Weights of a small mixture-of-experts language model, trained from scratch on English Wikipedia: vocabulary 16384, a sigmoid router.
Below are experts of layer 4 (counted from 0) of a mixture-of-experts language model. Rows are named router (the router's row for the expert), up (a neuron's input weights, with its number), down (a neuron's output weights, with its number) and show model dimensions 0-159. Each number is 128 + 24 x the weight over its row's rms, rounded and kept within 0 to 255.
Before each expert's rows: "raises" lists some tokens whose logits its average output raises strongly, later layers aside. This comes from a sample of Wikipedia text that the model never trained on.

# expert 11
raises: ",", "s", ".", " ", " and"
router [118 174 133 149 126 107  92 141 156 109 135 104 162 126  79 159 105 119 163 116 115  95 166 135  73 151 101 182 128 155 143 139 110 133 133 156 158 151 104 153 122 139 119 132 160 172 128  87 131  91 110  93 135  93 103 137 158 160 145 176 114 131 145  74  92 131 128 146 142 148 169 120 118 148 128 109 171 139 149 128 134 114  89 151 119 151 152 150 150 175 134 150 158 167 106 117 115 132  97 125 121 120 139 159 165  85 116 124 118 120 108 150 134 114 144 150 111 111 148 135 103 185 157  95 108 109 155 149 151  98 158 129 117  81 122 128 116  81 117 111 160 125 144 124 124 153 102 106  72  91 150 101 137 130 136 122 150 156 141  92]
up8 [146 139 130 127  89 119  85 118 111 129 104 110 160 117 126 159 134 104 164 129 108 160 169 146 128 160 127  85 129 118 144 100 137 153 110 121 150 106 148 130 132 152  74 106 128 138 131 103 131 105 160 124 156 103 116 164 107 132 119 164 154 136 130 111 125 140 129 124 123 117 172 131  85 119  60 129 109 143 142 130 144 128 136 158 128 118 109 120 112 108 146 114 107 135 164 132 141 168 147 130 133  90 148 116 117  88 133 135 153 130 126 116 143  85 170 152 105 114 140 132  82 124 121  88 143 119 149 104 128 136 149 139 123 110 106  83 156 108 146 120 116 146 149 110 119 119 195 124 135 184 157  74 118 122 132 132 130 150 135 145]
down8 [112 114 107 126 128 135 135 123  98 121 148 136  79 128 153  91 136  82 111 127 119 186 127 153 145 148 113 116  89 144 105 113 128 117 138 116 108 107 145 119 123 142 127 103  91 125 202 135 145 145 125 130 106 127 130 147 134 134  87 103 109 167 163  83 141 139 108 111  75  80  72 136 140 118 113  77 130 147 132 128 108 109 149 115 129 138 145 151 108 133 114 157  73  99 128 142 147 126 120  94 156  91 153  98  99 110 101 168 135 142 109 128 163 138 114 122 133 127 122 130 137  83 160 147 149 132 133 161  96 126 138 138 100  80 132 123 126 105 131 124 123 110 113 109 123  96  97 108 109 160 105 107 152 176 147 143 116 128 126 181]

# expert 6
raises: "&", "end", "ues"
router [106 108 104 124 165 153 141 155  46  97 102 139  97 116 135 172 148 111 126 145  77 136 126 146 106 132 129 105 134 160 108 122 143 112 125 101 147 114 115 123 132 130 114 115 132 154 128  74 121 186 147 116 155 166 130 117 122 105 118 125 108 124 146 120 106 114 133 140 120 122  99 139  95 145 125 102 163  63 116 130 100 162 127 136 108 140 141 116 104 114 139 133 171 166 131 150 107 152 156 154 126 148 123 118 142 121 152 146  76 128 100  94 172 125 118 126 142 103 135 140 121 107  97 130 132 123 140 149 134 116 101 127 123 140  71  90 195 114 124 137 121 178 105 170 113 161 177 154 134 169 131 125 115 120 145 147 121 103 141 179]
up8 [ 99 139 128  90 134 105 111 127 124 147 147 138 102 138 114 107 168 131 131 159 146 151  86 113 165 140 132 157 100 124  54 107 143 162 140 130 138 122 135 135  76 120 104 140 109 127 112 126  66 151 103 142 102 115 126 140 136 143 111 116  99 138 133  90  94 132 156 150 155 135 133 130 112 110 107  75 166 128 129 129 104 130 131  89 138  96 124 118 100 117 108 132 128 134 156 125 134 120 125 138 110  77 133 159 138 125  99 115 123 111 140 100 124 156  93 153 140 127 121 135 155 104 146  79 107 102  85 135 133  93 147 161 150 110 132 142 136 143 112 144 124 139 108 140  62 124 120 137 156 197 147 141 127 134 113 117 101 124 143 100]
down8 [147 151 163 142 104 131  97 163 115 134 139 170  78 102 111 159 114 152 113 145 113 138 124 137 134 123 131 176 162 126 107 121 170 113 108 113 161 155 100 138 110 153 108 165 138 148 127 130 117 165 126 132 103 130 133 165 136 123 117 171 138 103 146 101  83 143 109 155 113 127 156 100 152 132 163  93  75  91 111 123 116 137 136 130 164 102 113 164  77  93 153  85 143 139 121 104 122 145 124 142 119 152 161 103 143  95 158  85 106 115 162 168 132 145 114 165 117 137  55 155 131 148 143 106 148 139 121 136 206 165  86 117 147 128 138 119 115 147 126  97 116 136 169 146 110 123 116 134 147 136 145 139 149 126 118 119 138 147 133 107]

# expert 4
raises: "1", "2", "3", "4", "ur", "5"
router [141 136 148 106  75  86 110 118 161 141 162 141 156 126 118 115 110 131 123  97 155 148 152  98 158 117 118 161 174 114 129 158 136 154 140 175 100 155 127 153 149  91 124 129 131 103 110 131 111  73 126 174  81  63  99 129 174 142 128 122 168 117 131 147 146 167 102 114 127 115 162  89 169 131 116 163 110 153 127 111 149  90 126 100 130 114 113 148 164 130  95  97  90  90 140 140 139 101 120 106 104 107 132 127 129 122 135  73 178 129 137 143 109 140 121 109 108 141 127 116 130 115 159 152 120 127 140 101 120 141 183 147 142 123 181 162 128 122 121 131 133 110 161 104 152 107  87 142 117  78 105 124 131 120 105 101 134 126 107 108]
up21 [140 141 123  52 113 138 104 109 134 152 168  98 139 118 169 127 129 132 121 129 131 131  87 131 159 126 126 141 153 145 126 177 149 111 110 103 109 134 113 122  85 147  87 135 159 184 130 136  77 180 148 166 140 123 155 116  87 113 120 156 159 183  99 140 114 161  96 151 173 155  96 106 131 133 125 126 106 141 127 130 112 131 135 122 132 129 148 133 118 109 107 137 173 110 145 169 109 110 105 100 130 132 119 112  56  94 183 161 114 108 186 115 112  77 123 150 146 118 130 137 104  94 125 118 128  93 145 112 138 119 144 128 116 128 116 153 119 105 141 143 132 157  96  92 132 109 142 138 134 132 124 174  97 124  95 141 131 127 153 145]
down21 [124 159 105  98 130 118  91 117 113 196 158 140 148 133 143 135  98 146 136 115 131 134 139 114 171 128 146 163 150  95 101 108 106 169 133  95 111 157 147  69 122 149  95 122 120 144  94 180 124 138 128 148 141 133  90  78  98 112 128  86 163 122 131 110  87  94 142 144 123 163 142 109 115 154 137 113 108 108  99 136 134 152 103 118 108  35 149 135 124 133 125 127 124 116 138 141 100 119 123  91 106 124 128 133  71 107 132 118 152 128 136  55 122 118 153 157 107 122 143 140 134 154 110 146 174 129 143 126 111 161  80 132 159 104 158 122 142 130 150 120 107 130 139 144 133 104  93 126 121 125 151 121 113 138 151 136 139  73 109 142]

# expert 5
raises: " the", " a", "'", ":", ",", " and"
router [108 123 130 113 157 153 110 185 107 100  86 160  92 108 132 141 146  82 158 162  95 106 109 123  97 138 118 116 108 161 146 104 135  98 113  61 161  92 144 111 108 151 132 125 128 147 128 102 130 166 120  88 156 146 141 109  80 115 121 147  84 118 137 116 114 101 130 142 116 115  90 168  95 129 140 101 139 101 132 119 125 109 136 159 117 156 134 101  66 142 145 155 159 172 127 135 130 160 141 149 163 127 141 117 113 144 130 160  75 157 129  98 156 112 129 169 130 159 124 144 142 155  86 109 155 123 130 173 132 122  83 122 145 114 106  99 115  98 144 121 131 125 113 139 111 136 167 143 144 163 167 150 124 113 149 107 120 132 133 123]
up21 [109 134 111 151 124 148 117 109 110 147 161  85 124 135 139 138 125 120 114 169 158 131 114 158 151 142 140 139  98 166 106 177 138 127 166 157 110 166 133 101  93 146 110 137 128 122 100  96 167 126 157 130 145 166 101 107 114 155 162 162  95 122 113 112 101 141 144 171 150 129 100 144 125 130  92 123 132 108 151 108  92 106 127 175 138  87 118 165 167 115  84  98 133 114 187 132 152 114 164 127 138 115 110 140 161 159 150 137 124 137 115 137 123 116 104 100 135 148 112 161 151 116 149 150 141 155 175 104 151 121  91 158 184 135 176 150  93 107 140  82 130 116 177 110 148 129 103 118 110 156 124 105  84 133 131 111 124 121 143 148]
down21 [115 156 145 134 147 131 118 111 120 132 119 101 153 102 152 146 149 107 155 180 166 107 120 141 120  91 173 121 152 150 114 137 132 128 109 107 160 148 171 121 139 145 153 134  94 112  92 125 120 137 120 142  97 150 125  91 113 136 167  93 137 118 155 118 110 173 103 126  92 161 139 138 165 110 134  89 124 112 147 137 108 120 119 164 123  96 167 141 163 107 152 108 103 131 148 160  82  95 140 112 157 138 135 127 151 103 140  91 114 107 115 121 155  92 158 162 127 143 118 101  98 141 130 113 153 154 139 108 156 179 128 147 134 115 134 137 133 161 157  98 109 140 113 152 166 119 153 166 122  96 157  88 153  69 144  97 121 145 145 146]

# expert 8
raises: ",", ":", "b", "-"
router [114 155 156 118 129 130 112 132 105 111 177  95 178 120  86 109 100 134 136 101  77 142 126 110 116  95 172 157 131 165 113 103 128 125 118 137 107 121  76 144 125 105 121 109 138 125 149  93 141 144 109 160 151 135 112 143 127 119 132 158 142 137 117 145 115 162 162 139 115 136 111 134  92 117 102 105 141  96 144 147 154 124 115 141  98 132 115 136 155 136  96 133 155 145 107 142 120 161 113 129 152 183 118 130 165 119 147 122 133 108 143 154 136 151 131 114 141 125 132 123  84 140 145 118 145 103 132 148 176 113 177 100 116 122 113 143 178 141  97 141 128 130 146 147 145 148 127  99 137  97  98 136 116  83 133 129 114 135 127  89]
up8 [116 161 127 171 146  80 105 155 126 107 121 139 153 135 125  98  66 149 186 151 148 148 146 124 134 123 113  96 111 129 136 127 119 109 117 141 149  89 136  99 113 118  72 169 144 116 121  97  86 144 133 128 156 110 146 134 130 159 147 116 127 134 134  69  94 167 119 120 140  98 165 164 144 109 125 140 124 120 121 134 135  76 158 133 144 162 136 109 155 175  88 123 121 124  89 114 104 166 111 140 163 110 124 145 129  97  92 113 155 126  86 124 163  97 164 150 135 139  95 152 144 186 133 111 140 128 133 124  93 150 170 106 110 121  96 140 132 138 128 177 105 142 131 103 114 166  77 156 132 141 136 150 133  91 141 112 102 148 146 160]
down8 [128 140 149 131  98 152  68 111 170  91 131 179 112 121 138 125  90 150 143 154 127 138  98 109 121 110 138 127  96 142 136 145 126 168 141 151 138 102 111 142 142 161 155 161 121 108 134 127  60 140  85 124  90  96 146 161 137  99 162 120 157 130  99 136 103 112 130  97 155  86 140 171 169  78 150 116 132 128  71 132  91 103 148 102  94 112 154 161 114 162 119 118 113 118 190 167 119 158  95 130 135 155 144 146 136 130  87 129 118 161 100 121 127 117 146 124 151 115 100 114  89 146 137 145  93 138  95 133 137 136 141 132 129 123 159 131 104 116 129 112 139 122  94 134 101 140 127 148 125 153 121 141 135 151 152 117  98 108 127 155]

# expert 14
raises: "\n", " Many", " However", " In", " The", " Most"
router [ 98  98 122 100 122 152 117  90 100 111 161 162 101 143 114  99  95 167 158  88 136 124 168 116 116 128 117 106 160 136 147 125 134 118 124 103  99  76 140 124 118 164 117 115 134 140 171 135 118 145 134 132 116 112 159 117 100 169 120  95 144 119 160 125 171 128 123 137 111 141 118 110 115 174 121 131 112 115 164 138 150 163 104 130 143  89 136 104 154 131 157 100  96 154 118  74 171 128 107 165 117 115 113 126 165 108 150 163 135 172 107 115 157 149 140 112 155 157 161 124 128  91 143 159 101 141 143 126 147 174 144 180 114 120 147 118 147 134 161 118 109 104 143 134 123 169 152 106 117 110  95 129 133 107 133 128 133  88 110 140]
up21 [132  88 171 132 117 113  99 138 147 140 101  88 144 153 122 165 112 144 161 108 124 101 105 138 171 117 126 117 130 103 132  94 112 111 120 138 132 109 111 106 140 144 116 115 142 117 136 110  85 169 143 169 194 115 164 111 125 108 145 121 122 136 106 147  99 132 140 125 135 133 132 129 138  95 171 141 132 132 126 143 135 119 127 132 122 125 142 100 101 107 114 144 132 142 150 127 114 134 184 119 165  91 134 106 111 128  79 131 143 133 120 114 128  99 121 114 170 123 101 105 117 113 127 133 148 121 152 119 137  75 135 125 133 139 113 125 114 158  81 140 145 140  87  54 159 169 158 107 125 111 129 125 111 101 132  87 123 142 125 135]
down21 [140  89 154 104 146 147 145 131  98 139 151 144 105 130 115 132 145 165 127 121 128 113 121 121 145 149 134 103 144 114 105 128 142 133 142 103 148  98 103 152 119 101 163 147 132 139 133 103 121 124 145 135 134 111 134 144 112 136 121 179 105 104 104 125 116 124 115 153 134 157 135 103 142 126 116 130 164  86 142 163 138  77 178 106 143 140 142 119  99 120 163 130  89 122 133 125 123 168 126  81 107 113 149 129 145 131 100  81 161 139 199 131  88 120 152 129 135  77  74  77 110 114 143 138 167 144 103 133 122 146  85  84 160 133 102 123  98 113 119 132 119 192  97 117 109 117 133 141 141 136 157 128  68 101 140 119 163 137 108 142]

# expert 13
raises: ",", ".", " of", "-", " and", " in"
router [113 127 112  85 112 119 110 109 117  60 165 151 166 110 139 127  87 161 114 129  82 152 124  88 141  97 124 175 164 145 102 112 128  68 129 136 124 150 134 129 112 133 115 138 140 134 132 154 128 154 120 119 147  99 110 107 136 123 133 163 115  89 125 122 157 138 135 134 148 133 133 122 115 120  94 153 104 119 112 106 122 130 119 126 119 102 130 125 139 178 147 103 188 139 154 127 124  86 103 168 114 163 127 115 162 142 158 143  81 155 125 152 122 116 132 125 164 118 144 136 116 116 145 133 128 127 152 153 116 111 174 145 140  94 131 115 115 113 130 136 130 162 133 146 160 140 110 125  53 121 105  77 123 125 116  96 137 146  98 162]
up8 [117 129 128 160 122 132 120 125 133 143 126 143  73 135 136 134 117 135  99 113 134 144 125 137 122 167 122 120 115 133 152 119 186 161 104 127 142 123 130 159 126 111  81 150 121 129  96  93 151 113 127 154 154  93 114  78 104 126 149 184 114 110 156 113 160 116 164 143 118 134 110 184 125 129 136 109 118 146  93 133 110  87 114 130 151 105 130 126 148 131 129  78 128 139 119 100 103 109 128  84 149 145 119 146 112  89 103 122 148 137 170 104  98  71  97 119 161 121 128 129 148 166  99 117  87  80 113 134 154 147 136 116 109 173 111 125 133 128  90 161 134 129 142 108 120 154 123 171  55 137 157 147 109 143 116 114 110 145 163 124]
down8 [ 96 116 151 115  84 105 125 156 100 106 101 141 102 176 133 103 123  80 176 121 126 147 140 149 120 160 140  84 142 107 144 145 133 116 168  95 135 185 125 107  95  67 173 145 125 110 149 151 136 113 108 114 158 125 105 158 126 112 113  92 114 135 112  84 129 105 117 152 143 142 102 152 129 113 124 127 114 115 133 128 175 144  69 120 144 113 117 110 147 108 131 117 115 165 143 127 151 160 148 120 174 116 102 105 172 123 134 159 112 103 133 158 146 126 107 126 114 173 134 132 136 129 110 109 131 132 122  99 171 172 134 142 118 118 139 152 183 122 151 129 154 150 102 182 142 106 156 151 100 129 105 113 102  98 140 125 121 152 162 111]